config = dict(
    d_model=160,
    n_experts=64,
    router_score='softmax',
    routed_scale=5.66,
    router_z_loss=0.001,
    init_std_router=0.00628,
    vocab_size=8192,
    norm='rmsnorm',
    tie_embeddings=False,
    lr=0.00236,
    beta1=0.9,
    beta2=0.99,
    batch_tokens=[65536, 131072, 262144],
    train_tokens=865900000,
)
Below are experts of layer 2 (counted from 0) of a mixture-of-experts language model. Rows are named router (the router's row for the expert), gate (a neuron's input weights, with its number), up (a neuron's input weights, with its number) and show model dimensions 0-159. Each number is 128 + 24 x the weight over its row's rms, rounded and kept within 0 to 255. Numbers have three digits each.
Before each expert's rows: a language model's description of what the expert responds to. This comes from a sample of Wikipedia text that the model never trained on.

# expert 13
What it handles: Headings and biography fields. Words inside wiki section headings and infobox fields, like "Notable people ==", "See also ==", "(born 1951", "Location", plus some word-internal pieces.
router:118117106158128129131126086177124159109154143115149118129145136149078122161100104105137108108167138110152127163121114147123111121112134116145158144097100096138169086134120129118107137137098155141138149174161156099126085152122151113102102152091103103138147085140139122137080153144113103150148154149186129154121091155145120089083159133153122099133123116132175100184093122133132112148181109101152131117096111105134175106120103098102153097106141146090129120127154113122150142107115144
gate1:123121099112098117124090132122146144070150145110115084081140115126095181164167056173135142082138118129107093111112172133144104111139132122140136155130108152139131127104103094143115122127152147132179160158124169143170110122093138155121097101085140120182100120137134098137116129123123140152168134136102107132101129134136138132114147107137137160113143112115145130136125117147139123150108105078131147115149097155143179082136165124143133113130183120136162134113144106105165143157161114
up1:131139174142086175152137175147124133125162107137121175099138094157133063130126086111106127135134163148125117130175105149112151104147135136144152113128166108131141146110129125160144095118114150108126131156117128165141111137111131146132162118116129123106135080154100132099106130159090158132154070119115123109120117134092107140141100128119139144096097124151132084120114118124121109140091114079080124167109155101129148142134129133214139127127177149132109145086143127147149113175153141
gate2:157132158138163128126151120104144088142161102134146130155093117095145151110126163102150110109149121107141155126126105133125103083119144103145083111145122143106079134168094161133154121157097158104101151149139154139109096133108142133129150148110157112107149104126152099181119129124115149099110097181149142187164120152130136143104147167125130158134137084132103150125139125116106125097091139094126084144104120072103095159126110110144166085138105121129097125139161141152145166171098123
up2:134140150124144118130153137119099125137132125119123131097130112174128142134067195103143117107144110107143136113132122144129111154158137119156143129092113137102131149192114157131140150147152131112173121140151124184145119138094119112165172151079130122149123123144100060170100112150121138092109147143172122159171117156120123151145133158090127135151150148109144166121164118098131143111119151115115103178135105109123095130135112098117169090094125133178082142135162123137150164115129148

# expert 48
What it handles: Comparatives and common nouns. Words like more, less, while, these, announced, and suffix pieces such as -less, lessons, rece(ptor), in descriptive prose.
router:104086123142126139117129096159102170115163151114154131129134143148111152146133122076138130112180155097152105177120103168148110107124096134162174177100113128104138108102116151129100136140101156151122136148143144100176119175110140148095128151150087136143147101095146093106107157143102114162152114112116138139135094136152108121111184114138127110151098125148140106129115155159122128135171118125122131100115101092168108110086147111142163107109165185102137132127176126156131119105122117
gate0:144140134180114106136118110109121146122170170105124145127127131111146115139159119128124137166157116131142121113145120111138083116125154147137150194147117145116160089135128108177099141124154137078136135126122145089140086102128077182097138089129164090149102147141173117122111136144087088177112145073135150127121134153158099119151116184127132112136087138116120125137130162096144127168129179122112108137138098110118140123122146101165148164124151158127113130117116092097114107154158155
up0:139133148105155133108119134146148121134072119124152125157093104162122171132103117116088128138091160133138122129097122154099146112112119088141106093088114093113146138134111138106125079124133112172175154154142148135155148145156189085171106151113094135111130121114129135115169123129165147124110141170102078140124102117121125094093148052145107152116142123101151125114137101115112143080149059143124168121132109157125136128146150137140118119142141140142148114185120129167132138132138114
gate1:095135115153081126106113129108125191151099181093114168116097131101125155167158153078157145134114093126113158138100104111160118117148153154116127095089160089140092100093087114115120156134108141114153104120153143176084135160122123131106122088085111138109161152118146132107121155148143138121146092144091143124144121116110109153110141109152127142098111149133131096102150111146118140138147107119169109128122105114121117132132133137154163141121098116152168081157168168141099171124145126
up1:181139094130140105135147124115145130109123110124128098142161116147134169078123110097088099101123118153156133106124110182093094108111100101072121135155104178151139124154162152097145120112137104133144109128080145106116110141143132147131128122128144075155147104099098135105126113106155177132118134079173138116117098129123131109151133140107079134158160076137143104135105147117167087139134096186118122114121155113118141138114088137127107140102143128108131165125135071110112143121102108

# expert 7
What it handles: List and table separators. Commas, semicolons, line breaks, spaces and pipes that end a list item or table cell, as in "Gondwana," or "Year; Category;".
router:117083100142128116095140116140061136112146153103146104119145154147109136143098105095154108111146154106145118158099096148160104116089098100159150149110108103112150098113103126108106135162105154153150151141169141105147101144099145146107100142113111102123161110097149108113106153150101087152156154132148116163098112157147095107106162111143118103132102095147160101157099149103107107151150144117155159097103106109143142108103102103113158112105150150111152104107156108164155165088100109
gate1:104129173138145171133142124139152090129121131142065132102131130119124101115116141104152172126151170092133129144114168148127110130123173118100084139147143165165132118097101126134122103124079074183106131137107173123152157151112124119061097157181139116132106125170128109141112107116086147121123127106125096107156133125108101111151122127100125132095119152147114116086128156141157134132147132167087126171124123131132160128090120103146171143127128090108112087115103150139111125126141095
up1:132101156113124122129141131115126092108152116160069150125148126117097127114144110133111163161151124102130129120108064131117142107118173108109100162156117154142170105100123075144114089106110080193114117110125120105132179110132100110121097132144125156154120157131109091118117109160142137146148127138104113153157115168095094121145189107140134122105140128173118140101163131163175138111133123146124092125147133114134120128083133129108171126124164110132122079117129120072102143104123112
gate2:078136139172153137146102106132143110106141141098144139111151168151090124122145159157125140111196151186138107180129148112133165137140098138134150129125097104148107139148120158162132138159095128121118143150076115147107139134107113156102162082151118157126160164155167168175138126117150120114119127095118138150087131123128103115103128138163133135145120173135138107150093130122114163121153102146139118102108100103149128104134109156159141128159147139127183122136113102135171096107083156
up2:108134085127112107139157135100096134145115129171099131085094149104119139164078096143110111133087121103094104146120146115148123148159164148163135156136123124181094110113135130133156185162122126172085108127150139126150115135154124144134072127156133107127148110143136138132135129176113113124101151115105120162108131138134187157101168097184127102122130127136114130103134099092144150152155145115114121157157127094107132108087128078142163101102135122124140105113126098132167094098161126

# expert 36
What it handles: Own and place words. The word own after its or their, plus place words like Central, western, downtown, California, and prepositions with, in, on.
router:126050089159118129123113122123097176119130161089131116133129142151096115153108079121128139119153143073160129149085119148139115124089083112126145135100097135124144103140080141152122151193134114168123145142143124124149106162085155147118111153123106135114147107129155089132105178135085123142156117138161122165123132151165117131115129124166112104135106100134119111174120153129095099128167119115144148130095102117138144108108097088127153119106171135105156114119172109117147142112107123
gate1:117115114144100166113127148141119133123114147106118091085102091126141107105130099158134127139142161162139115147135139152128099135062056078145118124128102091134135094138151109153131134166127120147132140095135124126176127129079139150101125122083137125084111152139155154091132152152099122151140115129101143096085107089125083123110103134143075110133107101141142122147106174139131105143144092090114106106097108106139122122155163137075135131117134149087125151116115189127144134159121139
up1:120130139131161112167124123156134101112172105141155140145149100141075135157136156123130124091129170110129123090179177115165116124091153135127144136104114166106142158110082137107063083114118145134129098156148124124132123139117089094174105155126114129136151105098130088125145100102129118107103142104165090130116146169174176133120177111095173090100166161112096117129122117119156123110131115126109146128135107148104103119117124172120117104139112150143149141143149117137143084110135127
gate2:126147054169086152146184090161092144101155141095130090108151162131100137118105141086120157070179113163158152117146170146130104147110097101115147136102160158139128126181134116123136177122114159100145140127126105124139121116076153126144130151132116137120140094120129091120120145126112108135112137112132127120114151162137144136137151095147159105096070127136154127145110127140130130105142124173130123104126094088127120130129178095154123110105172124118156116120139149144142133098139153
up2:133107159102179101094098148146146131148106094143151175151111112109148128091148115144158099169082141162087120158106079134159132081150129153142119139152115093119089116058106141114127108143111127150104125112137175112113115125164113134105120125149127115163130144090162152139093142165118095116130138140146121108132098094127099099110135155130095135152156067123109105090128087097131104140120147133126134132138148142118113118102064176128135125145120132137123121120122113129173110107100111

# expert 14
What it handles: Closing parens, pronouns, numbers. Closing parentheses after citations or titles, subject pronouns like he, his, she, and single digits or bars in tables.
router:120083098143126116087140116139062139114147152104145105124146147147107139144099103094154106110147154106143118157101093148159103115088098099157152149111110106111149099112103123110106135163106156152151152139167145106147101145096146145107102142113110101124158110099147110112106153149104088152155151133147114161099112159146098106105159110143118101133102094149161103158101147104103107151151143117156158102105104107144144109101103100110159110105151150112151104107156108165155168090100111
gate0:085142149134156181150143075154160153080177112153128118135154120158119097099129096114111130131143154106136065138112124118121098144142096159135132116125122148135141105135096121111090123136106110141116115146099121161150118120113122111130157175096125147137133105159142150128136118108135110148073128150147076132146135107153115131128132125142088151050156121145122161147130112129132147145128129141145157154132121135180086091101110148144163131081126112091121113119151130195122127154111088
up0:130117100122097129127141135131136080139125140157113142169147133159139104128167114145087145093153113136180139129103110095125099169148137129125116107117139110074153158116118113164147124146149065127102110097112101079094098160109086132124140118120139107171133118115112163135091092123103188124140152109175122118096097116131154137115117154139139151124161123139150140144125139106170120130113100140112169118186135124180132134115104143142120132140064132093094132119173122160117124137152132
gate1:147112131130124145136139066169131147119118136098125133136153127144126131112137120141149113103101070104168092129152146127134114103160128124106119120115159136160124153116151158128123125092092148120120086135130102161136114194121167091106130175140148122095118118086163087116144148167135166167190145151166119193158090145137109141089125168143156121130094137146136156158124117082126133133114128092139103145109131067138119114143115131116133114136150130108108118137135173140133136100123097
up1:120109155133083095116110121135119112133141153132142155109122142125102172132140149162129130148140168131106136140117106142153148082109118120129152157138116138147129170106104116092139170133129136136116083127118178161109174146115118114129127139155132140142117131100111136132085131116090092096112107084114087086143127175126125143133102134153188161151189089142123149102134145131157132168122176174115116093119145145104160129133076158139148138105169135166142155167116120083165119128126119

# expert 42
What it handles: Leading numeric digits. First digits of numbers in tables, measurements and dates, often after a space or parenthesis, plus count words two, three, several.
router:117076112137124106101144115135053141135147169100139110139149136140117152132096104077146096122145131122130122159098102157160110121090099094156147152114126131112152097111104129108101129160101143165130167143173115111131097139100147136112101132117118096134150112105149117119116158158114079145148168132149135153089118170151097107111171127134134103135122105150170102169099144114089117141150148118155167112116111114145153116104111119125154114107149153125145103104147085168164163092111105
gate2:099131116129139132116129117152131142135159147099120150133152140131106140132132132114117119156149137124127141157110102179122111104162084157148163180129124145175141134106090095114146134118108139179142131166146108046072132149149127139122132128117130154106149135123144143119149139160141111114132096136139100138152072115143149107134109108130098078108119117156096139080126098167108082121126107132148113119185146118134141074079108126144138111141123120124163093081129097115134082115142086
up2:087129099128148130100119135116135147138152102098136129108123152130136148127134113127120076118129107137101125169087126128123159169114121138155117180135144146155103152141121100119134121110131198128095119145116117055091113115147108119161114092122135112099153122120152165166155110199127100098117127147147127131099120110120182126141147130072126127113138096168134123117109071144133108094101158132122124138151110138120134119071117149179128135161164146141141136120086112097118092126155109
gate3:147138126172131115140128125141114141107120141134138150093131125105134129101152148136105105152134178181134138133131147140149122146159146119149112139107119128110135098135153157135125161130098174095097164111109114086122084141123140146135150128153117140122122138123160128092125132180093170129111097127207142183109120069116113140126107094144076107162129106136118112178113160135087119175150130168132113085127078120129134134130107108162162098142102120124152130113121134161139144131077157
up3:107158152111120107126124112122086158149078150143148150105094102105118162144138121153131137084084164121133160108156165109134132152103137111124117113127174109066098123193172139106092154185104102106128170092123100115102083129124112103149128133095133147113115130120115156099120120091131120098132136139155139140134144120130081144136143123116133130153140119100128140171126167144091145162131107165110112145135075148122131155160137090168139122131101104128126094122128110156175146129114119

# expert 44
What it handles: Commas and table separators. Commas closing a clause before a participle or as well as, plus spaces, bars, line breaks, and digits in tables.
router:119083100143127115093139115137059137112148153102146106123146151148109140143101104098154107110147154105143117158099098147160103113087097101157150150110107101111151096113104121108105136162107156152151152141167144104147101143096146146108099141115110101122158110101150108113105154150103088151154153134149114162099111157148098107107160112145121103131103096147159101155101146105104106151150144117156159100105106109143146110103104103109158113103151149112152103109155107165156168088098111
gate3:131151180108163143146121073145165153128158153117119126133117138118104103120139118164143104126123160108156138158149142151127112130131108113131125142122100165164093121121104157126144118130111147129146116156131136145141137124125172160117147172139109103105210111155155120107136123130128129155103138090170108138142102138150150095084139128183105143079119067098161122147124113123067118140136131123128137128149147101132146071104128138143102133132152143149170109112087084108137161168100130
up3:165141107168131155121124116124112127122144162134140092108127122140146130120118142078151166128137113131127085114121166129167113181154094132143111115151142131107111092164128127127135091110151130099106134119199103136149140159135139156119116150096093164135111123126132146145120123122124163123101097124192175100143114149148076149131162131092138153123115136163107127116173087154116121174126097111145095111124118179118125147136138135098114151114126139111138169120164211160119140127135139
gate4:094105138148104152142132101161140162117164139099186105116195118165111161132111099131175138123132142154134138166107140172147104081099128109114128158113111146120186103108107076121100148131124121164137134112133110107141128129122136163094097111096126144121130129151122114142116160148117113167112169118130072171117110137150137090142163103122144108164080110158124130125096143131133128156150111115131162111140108108171144081108153124138135116114137167088113114118148160133166135139105133
up4:149118106158140121146119144137136102144127123108087127123116169139113102161134133110137135134119150122159096107135162127134077197162102121143160132093124099172104117148122168174116102153142132058125089155155133184124093134123178117123113167147144148113121131126149117109148125146090081107122113144115152139141159170115169131103087130128131108087161146100184119144097122130102095117141155140136138142084124122101100134158103140122106109097133135160145140114129120114107151104152158

# expert 34
What it handles: Foreign name pieces. Capital initials and first syllables of personal names, especially K, Leg, Sy, D, from Asian, Filipino and other non-English names.
router:110099102144103158148123090160103144142166146098154113120138159150114117133094113129171125124151132112137110159088126138136074114104071108122155163091098129124133092118078119108115126137112123159137121118161156137142119138131175146122113147143113106115169100099166098110087139148080103132158135120150137147114125158125117124118144102171128123114112111119156112168124129142109112165142137111152187109136095106133147107092092136111139097087136181088136104094182133153136130118109096
gate1:141143165112067137156131108118132165134130125134183140136164121123102130089168123116124138171097147117182110107079161141097123153113147136135173143146137138162111098138114111137130172162209108159133130135119139133128080137129143143127082181156119133144118105116134120124110139111124096122125123140098128176153113102121121156118128101167084097136131081110122159149142161156100108144138143108151142117127091095149145103127149147130144160134126112126101126112151100095110086136139165
up1:149125151101147146114157099132130113106165100116110116113124153121116145102105104142094143132101154103156135166115121116146106114094137137163107103126139126148110115124107170162113103157132102125089114150134120152100113153140111145140115140140170127102154115138059138115103130120145121126125119102143073177154156143100101159151184116126143107137142120113102161142164163132143126119126152106188129093148143127133122103084097107071118166120117075140078110085139127175139113132168113
gate2:138126145102115156146127102122087144101116160104139167102110153134117128145147104120134125161147160121142098131071177153177169159120132162097113134128123142167140157098086134126129096160149110147137113124108144117113111152131123137140102156125125144132162112128099146099128111132160137147116097144119100113141143162126115153083148107151130097125141105114110116142145071127115135145112148069162128116123093150161099145087161125074177105139156151165150078106156095159111087148135112
up2:113152129170131128125125138157159136151148143149108127138131137112135143095080117130136124112128116137067142133185099077118114089160153116157153135116118124115136119106166124099120135109081138126126119117122104131165135139123072111105128092084150075114106147140144149118100150104114150118176137113134133135119131072123113113126065144067126150078127141139125148133096182101157139141141118184103136134119167117118139141159105112155107156138098112102133167166125125138170140116110137

# expert 50
What it handles: After, this, proper-name starts. The words after, this, following, during, plus first pieces of names like Los Angeles, Europa, Overkill, Banjo.
router:101086139156135134121127091140129140109169141060128123118142141139119152126121113120149120113152122094144131134131105162197102125119089098157158152097135125106140091147103153107143119163121114153111135140132138124167115152104121186118099166120099092120159113145163112102109144113102072162146134123148152165121108142154131116105133104131100107116110105122136115131108160145088109143143140107172153111115121083167143123108113121124155083113146166108129090094173122142179128105084107
gate0:173075125120141087152128149121152155113105121106169144147154096134107137121148139114125091138155135133119178158087110126174126114065098114100121128143148134123126104118127103111059109164086106128145112121155090109082104105135148160147115117163122171133141118109156080178118159154094135130110103137101123141130105131149129125090133108113129120117107126141163141158132133094109083150094117120102114115179108159124174117120131106102167119118121170138109157145135122110105137142136108
up0:203110139135145069164115135095143140106098108149186141132120095119122149114164125101107100114095138134141152128142140150154116089080122111088120124140155119125131130136141135135092101153119111124138123117131112127085134097158136175158105116143123180155091138133117119143151123126083151129112077117120147119149119131165142133110118081121125132140117140110133160162137125096101082140096097096109090112159122148131135142124111131096145111133112171149108164169121123086073154144170112
gate1:139131141140148149090108099173133093109091137138171147119137116109119101126121121119119091101135155149139137131152111143123138122114143099127131112114119126162131135124150114096125128136118125134123155117137122116128164106131135151129128137121078123137117129112178115126132149117117071124218106119118160162086133098151126089138149138147162135117117099136084128094063134140114129096126145109137116114105152033153079103123137170159156111119068108108133167120126132112140137112124074
up1:128131123134145143114154170153132111161116103168156102047105104107150128159106157086129132109155142101159159118108107125146158104135113120115116146156094154144110155134100128134124178148077125124110144129109100135132119123149105116163121201163090137096165096124113155115095149122116153103106104095172148136120100087107101142143100119122129137104136183109133149156148160097143110119125125091101115125091143147126125137167159147126130154110145114086125121138119101111128144175128149

# expert 49
What it handles: Verb stems and those. Inner and final pieces of verbs like "prop-ose", "hence-for-ward", and the pronoun "those" before a participle.
router:106083106167128134108106112139114168136146146094108096127145168137120172160111085106163122126151162127121115134129111122146109117086086089133137135083081120124127106091105140119072130129102121123138146153125130107162116164102135141110103151111109092141160122090164111111112168157115088156130114103147115144118120152151113124118177125132113097119082117157136094163142167084122100149158122148132175112117087143158122111118079087133144115109155137105149119107158118173135136120118121
gate1:080130128126146158132126106115127167098094163128122095177141157119141118114168183159125170144122110139151125111107130142118115156108099068126185129157153127120139137131162128135141157159143155123144131169119078111088097141081094136155100108117120162141151105105113133107106162119146112128139186143143109123118105116168166120137124158111151122123120145101128075119132149069125115132110109113162119122097088147114121151120105105173097110114142107159105125102153136120166131108130142
up1:128128154119096136143128116107137101170099173140138105103131160156123111107137121149074146120184155131125160112119097143158163124108105114163140110108098133094139131135115092149165123119111141156125090135098142159155128122103101149157130124119093114108097139087164115112096144148124139110148121108179117170085135182111143125087102151175129126164143136133084145131156126108133124088135141166111150102176156130112133135136122101141076112082157112180147120100113128123149157121139140
gate2:116156128151105093154121132117138109128140094112171119149173122151152145145163118120107148109146120195136136132113159124158116132084103131119136113076144119129161133123081137162149149124109118109141120090152155144122124151112154152179155145132150138127144140097110115133133135104158116135083126123152107136122091112114142112118118132117142063114133109122131085146131122124087088127151146104134185134101112110136153104131091144167119130164179119128094096119124167083149172099175179
up2:121110131130144145100106118110112127123127137160106124161087168150129072092141125177157118113141125121099119131148127119135157142128088128125127116141128130103124105133113145124136072152172152154097099146119076154113132131146114155170103084132110084123112120159125048124157144132128133150136140105145108120159098167170137120151149179132115112124092106100132188113139095121129118103136108181072144134164146156098113126143147113117118117116082162126155084127143103118112148124123129

# expert 43
What it handles: Digits and sentence punctuation. Digits and commas inside numbers, dates and coordinates, sentence-ending periods, and Latin species endings like "odorat-um".
router:116084101143128116088140116139062138114148153102147104121146149147107137143100103096154107111148154104142119157101094149158104115087098100155149150109109105111149096114104121112105136163104157154152157142166144106147102144096146147107100140115110097122159112099148110114105154149103088150155150131148115160097112159147098107108160114146118102129103094148161101156099148105104107148150142120158156097104105108143145108103104102109158111105151150112152102106156106163154167087100111
gate1:128104138123113180131130110171138145126168118100158101121150095119114095121123136127178104121183117101125174144073119114139110134187121131103142148073119144142150108129092139141137118123124152118156092133097103110114166144113107104096137126134131132095134102137131139171125143129083093176108136126138066138135112116136133092128113149156156115090129133127137087134133100094128102119145130142103141137138149130168157092103125104122129107117153177080135100076148138164139077113143120
up1:185121094121107140133154145104124099104150142156138117116144175121136077158111124125146164141191130115146165154085094122127129163191105129107100098132143124124148133169103139110176122118147095100123089125141136110129129134132145135097118135147141127122144144145131144156125139123146121196124151149121096102156148146155143103129099169083149141077138132128114124103163095124122127111121120107159118146119136112087112122097085144149056127134140140121110183120110131132132096138151168
gate2:125132116123149166068109120163128148143125105082127120134141123131127164112133115109138083125131118100141125103168137139122079148142093082109140118114096093129107152089156121173095147145109120104113143139109167105107137133065109140133131167111145092129141115177140152138141151128134139127125090099151109117136142168133159116147144131127126107094126056112085111169073098153108153110152080130124133144105099121132134129145130132138142145118178140116104086135174132134133117117127071
up2:112126153155152131197118106114103122115146153151188145123106102112113144092093153149107132126111116167111133144162113117108128089102138157150127155106139141115129083174105142082114126135111125146172114125147106153098119125176127132132124103143115173145147137113146116128110141118088120140086124199121133155146120145096155114068122131161137128109114146148159110111137153074153104148135184146136131162130120128120153124107095161124147106135113138131142085158110123148126151112115187

# expert 11
What it handles: Name-initial word pieces. First pieces of capitalized names and foreign words split into subwords, such as de, Cl, Sant, Os, Comp, plus chronology in infobox titles.
router:137076121142164153148142079146129145100139142107153137142165132149099110142110121125154138127165120140118141171106137156149119119099074077158161158102138113124156104112119124113082147138123126139129134130125129117128135149119154135111130134088107111112160059126180099106096139154116112159134142120147122178103114150153124126108167112136118119143112103138148133134115142116115103132173137110139167126131127104153121116096118118110142097119171161092158101097195086170166156086136098
gate0:157120158157128134147128141144124189167121154116137094163107111110153135109117110149135112101158148133110124091074128111135104090089138113124128169143111105154132130077155098104113154121118102118127127129126114109128097150145125161134137149186152087144135119082119109103144127098139153164154068105093146133101134118135061159159150095109115125119145141132101129141129158152134117124118135144134158135106112162076111114121145108163100102132171117091115087153128178134141147130135170
up0:128155117168133116131099129110154154119083125139090116138052101151094165158178108142172114119097141156134148180141141129167148132120109104150114095132097152127148184122116151114116143127146114162103109140104152146134150149119152130145081142131117134145119096108159173121137112111104126124169130132115109146119127110152097141143058136080128132120106101086147126130154120111117119171117123142133152116153151101148183099141095131154112072095127122124145099141147132113127106148150107
gate1:124147150101132103168131118124147128085141128121121110124154135111156128140127113108177145145119118075110097079127178132093098087132080141125155133112148117135102091164116090116130091152121184129148150138138148148165110114137124111124108148079160118135113146141148139107086154153116110110119133154151180101137084113131140135117091116147155091093104119184106150115114139087151136158112137135107142139136136119097110131165109120159185075150168121135121150115139123169121159138140145
up1:135106130172124135124131142102135127135126154105173157155156117172177138101155097134090154140168107143102150101117117147120116169090126102071083154114117168106143125156122120122094135105114138121182095135139136129095137144122124150134136127163137141125175119117138102106139117105157139103134068126166124091133135098103130116137137132105063123164107124136129126075187146155138092149156118140136102109138168164134123125132094123151128104111107146152094132148114088123137145178117142

# expert 35
What it handles: Year and number digits. Digits inside years and figures, especially 9 and 8 after a leading 1, plus commas after species or place names.
router:119082100142127117090140115141060137113146153104146105120147150147109139143101103094153107109146155105144118158101096150158104114088097099155150149109108101112150096112102122109106134161107158152150154143167141104147101143098145146107098142112110101123158110101148109114107153148100087150155152132147114161098111157147098107108160112144119104132102095148159103155100148104104108152150145116155156100106106107143145110103103101112157111105150150112151104106155106166154170091099110
gate5:114103162143122164127173083160144175158116154080153103129138135156114136133127110125136146114130168139129113126078135140152080127118118068169124129110123127087146102134085122157095109138125080163083115117116122115118137164102181122107102169076101094097126124125144127081129148137132115168113172125124121129135105138143086094134129118146120119117100153126134112120098151151129144151148123136115159149119121093142187111140133144118135099115161131119162122091165152141138125142161091
up5:166093117116086102104163121116126149170090113099178117145151105132109126142141138072105132130121148131131139134112093104122127089096123116127139102112161131111151131156087160159164111150145078160158083137150161131124171138167141127122116138119130094120121115130107117086119127115169114131141135131118122133153125114121089142152128118113112125156145152133139113051154154152157115120134109084122118183134117150113177153092149171138086105138116120149136141134114163080097133141166113
gate6:145140142145139148101106092153142154110112184134113103095139113132126114170140127083147143102133101167106076142136124128112120109058106142094126127147138134097161101132087113104137096133127145160146105175150150112121090150136111142114131126120091148145125108143137081126146116156155176143088143122117098130110097162142099115105115090133104109120063120144116142126111097137162120187152137148106146111124135122132162148094090133113142121131127120087108132096155119092090110160124165
up6:048130125147137124160143109123116095099173085106121105150084155133103152095131164206156129174115172096154172114137154120151130130171132118154130135123086113164108130103168133133120158153118103126119157115101079106139149125128140151092130092129156127161161139149134115137160144141092128139129124161132102178155110109110154109147137147128149129136139095134131101120123149091113133114142134123170148140153130134143118110153135084117090137113119127100149136161146164130167118132130099

# expert 51
What it handles: Later digits in numbers. Digits after the first in numbers such as years, coordinates, measurements and table figures, plus the piece ven in convenient, convened, Avenida.
router:121089118140140153115119104150082133120143143113156097129154130143115146140109095108152102111143163099130109152097109132182110119101110082159142153105115097129157083111114138129106128172106153153135160129178132112138105131082139133109117137102110105128180114111151115129097164138103087153153141128146115156093119151157090101103143130138120087127092100135162106155110149114103109155160141133140166116120120109157155110100117115121159107115165174110141099099156097172165148098088118
gate4:111132125114111124144197125103158106118109124142108114179164118141151088140166097127140118114121043128159095108154102126131156135125138140144123122136145146112102138077106109083141126108168173140130103133156135149118075152133108113122154112115118158156181132111126123140133106119118105124111129132137111118107114135144190153127154131154157108101137138132129079129133151086150111135151101088131106097109111140124090170081115147147133167089139163112132161120127103116160142145093137
up4:132143122134108169105162114153130148121104194120106112098106128120096158105096090120142095169139100134142092131117145122143166143153137133133145130117133132131105134122118102096089118087130121154149083105119155083115159122095142121125118113078128133087113138064106113114117108142139134120121171090118124095152165078119112099106157109105131174140112148133154110126129150165121136117123118165162144132147140113164187109138129077086146129131159140136155091111140178125126119125171116
gate5:121115115154133128135108135107141152130120150110093109140141127134138080155138152141186164151127148123150138128154166165085136161130107117117164111129133122126098119119127086101135145140132100105133161140130121156172147216108134149124113097114116128181151120133141124114164143137117152147129144150150096116087119150083198101115184120141136100108156141140157109116101178106173109139148107072139139115125111113113096096130128153143171100116103160121105110120127130093146139142132132
up5:130153127116075136155135123104117080128117112129090128128147146109146129096146109169122120161111115129096085137119132132099097124127096144150104097130169084131117108151102168134134107145115105117159143137128107196093143144107112102114120150098141173172148149174124123133147180120139117085139139137138117117114148099171077096104113164104118158158157109118127105107147117149110130121124106117129141102169116114101114126102152154144206113142120148150121143090148096096162145112138154

# expert 53
What it handles: Verb endings and much. Past-tense verbs and verb pieces in narrative, such as decided, revealed, married, killed, plus much after not, and other.
router:103120123155147141108105093162107139147139126124113093141148138147095118120099102129171100139203143090156122129075122168135129107108105114141139178125084114140149095129104122161133154155080132136136134153159148094112098130109140134107115133124090104124159127110136119118122136160112114149141163112126122178109104151144079107089136115153128101121109102148158100133084174123132130134176149125129134134136112069176126105091115095125155113113165141097164131120157097149158107121114121
gate0:130144140067173086145121113109130138117142142128184167101132117120101119135061151092113120122118124137146112155085103126146126133084115128134079135150087120101150120147139110086120136115098084153113129135122144138105074076137156121141105131112162098144128135124113135094120104142129116168104150130129159143104146106150109099125145094118089137091108171154146106139115138139105137146107130146077077124108144084158151090132106165115119124116133150151117139113129086145083112138151154
up0:119126127108133080085123121099114137138121135136124107123128135073165121127094148124132137149148123111139167109096114119109087108108116125113126137126117178133148130109136077146109147094097128099145193124116116105132134129131148131105122103114137101122134140095108144101109174090131133190107118106126122068119117165138151104110135121157149163106108086150135097136151150126109118155120138122125121122160136077094148161150097106099096128107144090114103067150172154164121094139074105
gate1:143148137110137124094109095116129131128102145130107105121166137149122162141134127097207126126171179136152110138090071133104116095182130122145128134127110089107131132095086137121099128144136105186141158120134151119145121144107116127132100123156148156102112155076121142108118134104147153105140120143130164106128146085152111134086076109104139145163147090084117131138137144139146166148155115137119160073113088104151102081146148115111097137114130111121152151119126150127175115112144122
up1:106156134162085098095106124159136150112144116137173125084158116099100137109126119147176080110095126080123185124119149138098098140110116114118169140110127151125107134141088137105116118126137094119176134111101106139142113163134098136111127183139142096171147116141138108132148112146080132099094103100113113158173152118132141101143124079142120120091143098116140102116172118102132134107077159099137122135126185167122126101130127121152130181176132130136130135133100142104142128140112132

# expert 20
What it handles: Conjunctions and, or. Mostly the conjunctions and and or, plus any and past-tense endings like -ied, -ed (resupplied, unanimous).
router:123121121137133125113113116142129157130149151086126122111161147144108134153093105127176116135140157107128122150089107119173101102121111119172147149094087114101178115126109126133100118136103172168131133134151132105143109126096150158109110161132117117115153121090161128129123176160124075150131145140154100146105096167147111126103137100158133082106111089180161129141127152111100101160142149109166161110087115096170142103121087119135179131118157154112147113101160099153153151103113122
gate0:145117132119136156167125082113106108134102141100134140150157143216130124126051134112192131116158107124149132129128156141112124115148106111153120170117124131192159134130093096140102109136125129112131139116123143162066161131117106150124149132100130152098109138131118142123151122123089142125130103141137140132128138116129100130080100186152155059128090148156123090125086143117106159136120141141118136146175130131119096134140132135134179098114110149132145127113157156115118161132124130
up0:116113113138127152087178117133147144141165092172124108142095094019145133104188118153105105121109088170119109142121110122177152164088126141156121107127131123112091110134134124145129149148128160126132115111114138131168123123116147126142125143139099129127168105104125104123143098106170104098127139138151116137154106122137167156156158088146116195181126080123154127120123085154115111126115141140109121157133111112112141136105135118138098123121148091119142144135114137131138113160122095
gate1:109119146138157137148149136173150135139121128117136119085112089151101146145108122125110135118135073166083161145111086132118120096088116107125154094147124157093132160118104079149135127130113114114168078094145098186119165135113176091110119170129111088121108125143171131114119130122149143137118161091131095123133120114124091109128114084118125114088136155089124102151127105121139145168142133139095145144098141107144166092152106147118074135118114181144119145124152089127119125138150165
up1:129121120080125137147127132116157084137142129154118156174125155189122111166136152119163123098152107124120107125083151163135139139139067123126112135122119115156118106184108101135114113160115126152115104189124136160144117128157143113170078160115136130119090152109178139133161126145127116100087101101163127150137153130171159150146099123095098111122138094079123118099092127094123124117135156161140119135138132132105159147134156132110140138141148111101087151086091100139136148152160108